Experts of a small language model.
Experts: 32 experts in each of 17 layers, a sigmoid router.
Training: a variant of Adam for the experts, 295M tokens, 4497 steps.
Below are experts of layer 5 (counted from 0) of a mixture-of-experts language model. Rows are named router (the router's row for the expert) and show model dimensions 0-159. Each number is 500 + 50 x the weight over its row's rms, rounded and kept within 0 to 999. Numbers have three digits each.
After each expert's rows: a language model's description of what the expert responds to. This comes from a sample of Wikipedia text that the model never trained on.

# expert 4
router:541551573460422510486520522472631499473357508502549487483506504537490517502445425530411478458579515482415486511426672546489489569519541501584479593481459513503514529565479476523516524397507506494567550510574447489613550431493447428530503519534465517513474656512497556495558481545525514482552548518449579443517476523444459519489532397424362474532523611467504525540496483554506485507546524584453466531447537500506507594478492527488501466445493511518452473496488484412577660421482466
What it handles: Noun-forming suffixes. Word-final suffix pieces and common nouns after articles, completing words like appearance, investigative, advisor, plus part, number, List.

# expert 13
router:507438490468541502467497501494600482532539522479437520543455594517467553593532474503440592514472568590511520559544561515544563541550564455477430420515522450540482496525453585624553519514499510498504539524480455529543534497504592508493528533489516613603547601471402538509531442472501506520578534459589596543536553534530547474445455452516424492442591528499525615542455401505453490547521525510454438468469503543462559485464449484539584483495555539539492494499509655419487562529527446
What it handles: Verbs after subject. Past-tense verbs and prefix fragments right after he or a name, and years beginning sentences: became, made, claimed, named, dis, un.

# expert 26
router:552563539550521555518538471534549609504482463455521648559437504450573485451468459456546492511560539531488452549528510560540505419544520504529482459505463554453546408609550459580542518397454574461545519522488515517579515551476524437550573569497471464504470553382411460342522504496451529580625466515460438473548494499539482471432554438425525484438545516470401586555471474427433489451559507542559461508508439470532591556428481461514536507373485496559517540534526508500487470497539497
What it handles: Foreign name syllables. Middle vowel-consonant pieces inside foreign names and words, such as ul, ov, ah, ik in Klagenfurt, Pilipinas, Nádasdy.

# expert 8
router:496474502486503560530498477410462491536469597411548511487522565530409503624517510500522534517489582604436488477469529440533512532462560515498424475467500438554511486441526554590592395506526541509511529455521545509550555443416450477524573497443507558473543613452516594490493483538530559477607452492555583540527459562550532476477532458440498459424517538442493593502495439495543449507475545423557343465519528536435553551457437452536568481502467593556406522559455522480421511469591447
What it handles: Opening punctuation and letters. Opening brackets, quotes and first letters of a word after a space, colon or line start, such as (, ", h in hair.

# expert 5
router:536473536498556415517515467422570517487481540456540445517446477492513491646541490462528603575440597485499479530607475476528540501522540418512450424512493410474533470575565536526497469465449430527502541523510424522599485510499520459481514554496467583542472566436440605470472510533480495491519408497511558486524477462480493462445568434476567588530567501422461553509491479492429541504491479439515507431465561449410557457413454550561551447382598536506478501547539546456440563459540506
What it handles: Word-initial capital letters. Single capital or lowercase letters starting a name or word, often after a quote or hyphen, such as H, M, K in Hassan, Joshi.

# expert 2
router:480532561458523581384585560393509492519482468606523467531459527556527445521469477453532513426563546453447530552484565516527520598498520446540511539543438383495517409487538550492558432456469466498563497461494522485521479418469447426544488562525474502528564645448480521437516493539504556453571527524586530467509529560542442457370564435431483524485511527444470521561590486512468426539537494540584506444512504482494498547473470523529538432506550620505486392541532546487500452508539499
What it handles: Adverbs, connectives, mid-word pieces. Adverbs, suffixes and connectives continuing a clause after "was" or "is", such as later, -ly, and, However, plus table separators.

# expert 30
router:497477494524554520459482572485550554479567500547442515520469563614518527550469415447414532524495611505548494565620555566549558488436507384452473470570550438539534512549510564506536443442425561429504588489509466453502475499468471441520461481534486498549524466442465551478475510447454511458596457426519498470499552516483494416419495462457470547507499525455507612552502477483459508549508497543483471480578501465443565518565436514499589528579537520538457551537525539474506546498575410
What it handles: Function words after verbs. Prepositions, auxiliaries and copulas in running prose, like was, is, has, been, of, as, often right after a verb or pronoun.

# expert 6
router:563496508487479503527495466498492507470600523490417501504513471525585503550499411458462507573501554511381493494552419589525535505522525572423459549604455477601557481517493497527490514430490465454558563501493481486517519389431438484450535468466437485414587536524405504468486526431424497472542453523566576431517518477562546523485524540441493540492515532444479551535458433487454500433597561472546528596561486444455542552485420553537474498460544522548503423550556589626489477448487544
What it handles: List and table separators. Table pipes, list-item dashes after line breaks, and first names or month names starting table cells, like Nicholas, October, John.

# expert 16
router:507507549496497551474513538404604456502538491570488471554488565565574424481390537504538519476526580476451537566590523519569526550546561435565521536457462507482462489519485531617561474541451461353522517520515551519502556466498456395490484484544591530475576696390490618532504506492517456521611520562588615510454529585461413424498507499537506576527519467473511565491514419513522496497537487519560498470423518495457500538406496571502429437534549531546431504548508521521514545501495406
What it handles: Passive participles and locations. Participles and adverbs after was or is, and coordinate or species text: known, used, located, referred, fringed, part.

# expert 14
router:599592525450449482563535565489530522477470573427537519490490567539473545564550501475452460369544632607448532593486527506478526537500519549491433454636493464469564558573513459454582457363510492521456636510515484410539543438495462513499494448475425508495496669526546597465546536455485529515530485504603523484513527519472595477467512523475523466467539536470546483589504443518458508527580497502551445565477452480465476506498466547521487449516536496505443505532517583529555625428561416
What it handles: Sentence-ending periods. Periods, line breaks and closing quotes that end sentences or headings, such as album. and See also, plus has, show.

# expert 18
router:497462434471494541458490549428521509490546550402514523527418502464599533528449454474417515512509476592484557565642551592527468500488518498442458520465435522544513430545494492541472567525458506439515547460463392461507484531515476420563513499505425497631523614502495581504524470468437502521551481538521495553511541566553449504480624438515500551515440516454502620534513415450509527535454502550456490559456539538543545496523462564562521444439465600554507375557529528473423522530479517
What it handles: Sports tables and terms. Digits, dashes and pipes in sports statistics tables, and sports vocabulary such as football, League, FC, Apps, Goals, Championships.

# expert 11
router:537595479493420546536442473451534505421523443534513535494492429558506511510543534499424536366520553494445493427545533431501524556465534547406403503497409492567513552579486500582487472438468586363424533570599571528513476507492393477554472440601461557517592537538428511564531581488472504558553522490505563508571417464466468489485507481504470503455474501490515471489585533551467467563473555535523406507492563588524529567596472557514505520516525462595505436502559504454489571543516471
What it handles: Plural endings and commas. Plural suffixes and commas ending noun phrases, such as -s, -ers, -ations in gongs, daughters, plus are, they.

# expert 9
router:600507507529455572498502479481542474420562555457431562487482504456555566542500457487416533561505591577490568506491470496516438432503487538456504537613480526563581517523404470596517455450517514494561501517502469497520514394456551439545493547414468550454579493511384538439621469434410446547536503543562418392508538504541451536512449444474521532454562568508578470545520470491466457500586536488575506624462480489509531511542453538581490528396537448629493503614557574557386547449567460
What it handles: Surname endings, common words. Commas, periods, the, of, and the later pieces of surnames and place names in prose and tables, like Mal-one, Gard-ner, Horow-itz.

# expert 23
router:486509504492486532493546486428545549473455548530482545413491553454474534529533499423466478356580488554450473621466483580509580503479511553390528591527462441486509527555490471594557511494514407435499559516494437501493563484469533440526468482492486491511524632418483603446530562459439513490525521512583604444559527489461476454485568533477485601443566490528520427516484471499450471531533505503507571555486430525527553553443492535562464449420560570517485429528610591574477560522545500
What it handles: Phrase-final nouns and punctuation. Final words of phrases before punctuation, such as year, month, Rome, plus closing parentheses, commas, line breaks and first names like John.

# expert 7
router:541581603522472528459541511426586493481448529441585491480489508523521486547524494477446477427544477532414483534516586613491439559480545553496456556585424433498512548523530494461505527372553493498526523541502506496544502457468387447449501534531459473478465685553466516504518496494507508401511514507558576455566427502530486484539505479425427533478503547466540544520556560520444448534515508603419468542496593608594484548564542551482536510474503524563501350510484536478616603410460450
What it handles: Institutional and compound nouns. Head nouns and closing word pieces of compounds and organizations after the or a: season, League, University, rainfall, aircraft, Corps.

# expert 31
router:558381413558444559466453574469592565454661520472554515529495473544465526514521466484384521485514537462453473466493396550475593467477603542474432539553474476573516492491486495600586453446435559431525499510484452463543580493470391460504490574537498489510515467500437543494542588477493499483527503506506542491526534476482547444500528494498516501465471540465525506557546531516418469586535488556497474533558498442430454505553513522586522502479560484499562597575573578507420522437536487
What it handles: Prepositions before objects. Prepositions and punctuation that link a noun to its object or begin table cells: of, from, at, to, commas, pipes.

# expert 27
router:509559598610590505466552494543569459477546531444480440528449462488549528492422377516510530484527448568459537507638531637557487465494543534399463485504561516490578461521500517522529437432461450388533587514445464494543505481480469483461598501482456464527440579491422572431565505573517569497577424480603540449504456497554514547535539468460541525496485544465511577542516556476532543470558561552481512502452566549470606546555523507492517417437563521537543466570431519448463539490459482
What it handles: Name-initial pieces. First pieces of proper names and foreign phrases such as San, El, De, Le, New, Del-gado, and repeated table entries like Winter.

# expert 15
router:505435520576500509456491455439541512421475587446488433612397569480452452599509538438519555542480550474504458556536480475590588508512556534548501402482494446536507547524494557566536462486469540452535498535537512564514483517478502497526512540443370517521529652414488529517585476463514513473499452472568549560550430532558514508440456433468501598458480501458497618553429414489401500502487483418583418519481507487507541473514425609559503448473523567524498505536479549467403465490587452
What it handles: Word-initial letter pieces. Single capital or lowercase letters that begin a split word after a space or parenthesis, like D-yck, U-VM, S-ix, d-iphtheria.

# expert 1
router:519443527538453559432538543399556586460650584548497460462504572547514472512481526502455528470587531563426486483568521586522466496426496447491502496536496419510553484512491574530531478454427498397545535423547501482519502455488483418474483451541452499502498485468392565429587542454461537487520545523548549473539527509563482495451524453461472571511531505550507547521478522550455453561603483523554555577514565418402508510523510539565518403423523485502493535477598529555445493509474415
What it handles: Prepositions after names. Prepositions, conjunctions and table pipes that follow a name or clause, often in biography openings: from, during, when, (born.

# expert 10
router:525527542408483457498487535514599529502490555455512428516439559560528429488470431503483533474575539558442553470478509560540474513490584475517446505556462460518439523587469504583493444470432523479572562486548474470511514467455509491517535473548520515533552566427523520552513513537493414517644482417504505494533419459474440462471476490432512573518460593424511565553538498498344507494498503517533426427496509528473508586460464485526492529528504516496542511456618488513570573486521487
What it handles: Verb stems and prefixes. Stems and first pieces of verbs or words, often after to, plus route-terminus prepositions: near, use, hold, took, Regress, Found.

# expert 22
router:575419593497537478511513454502563575483580545481529511506498491526594463477400488434525493444480511550492399531538526583535514475580505506476478406517471493450487444566535533516515468469467471425425612486429463530579530569546530517510565562538504530559483591377472551479510511498504539518566485480471489507499471510569514453327564427437572522519582457456445588569503488407431513466493498524541491480507575522511562525432427514555492449435554467520555521530442529428493477546530575
What it handles: Capital-initial name pieces. Single capital letters and the next piece of foreign proper names or words: T, P, J, then Guim-ar-ães, N-iz-hny.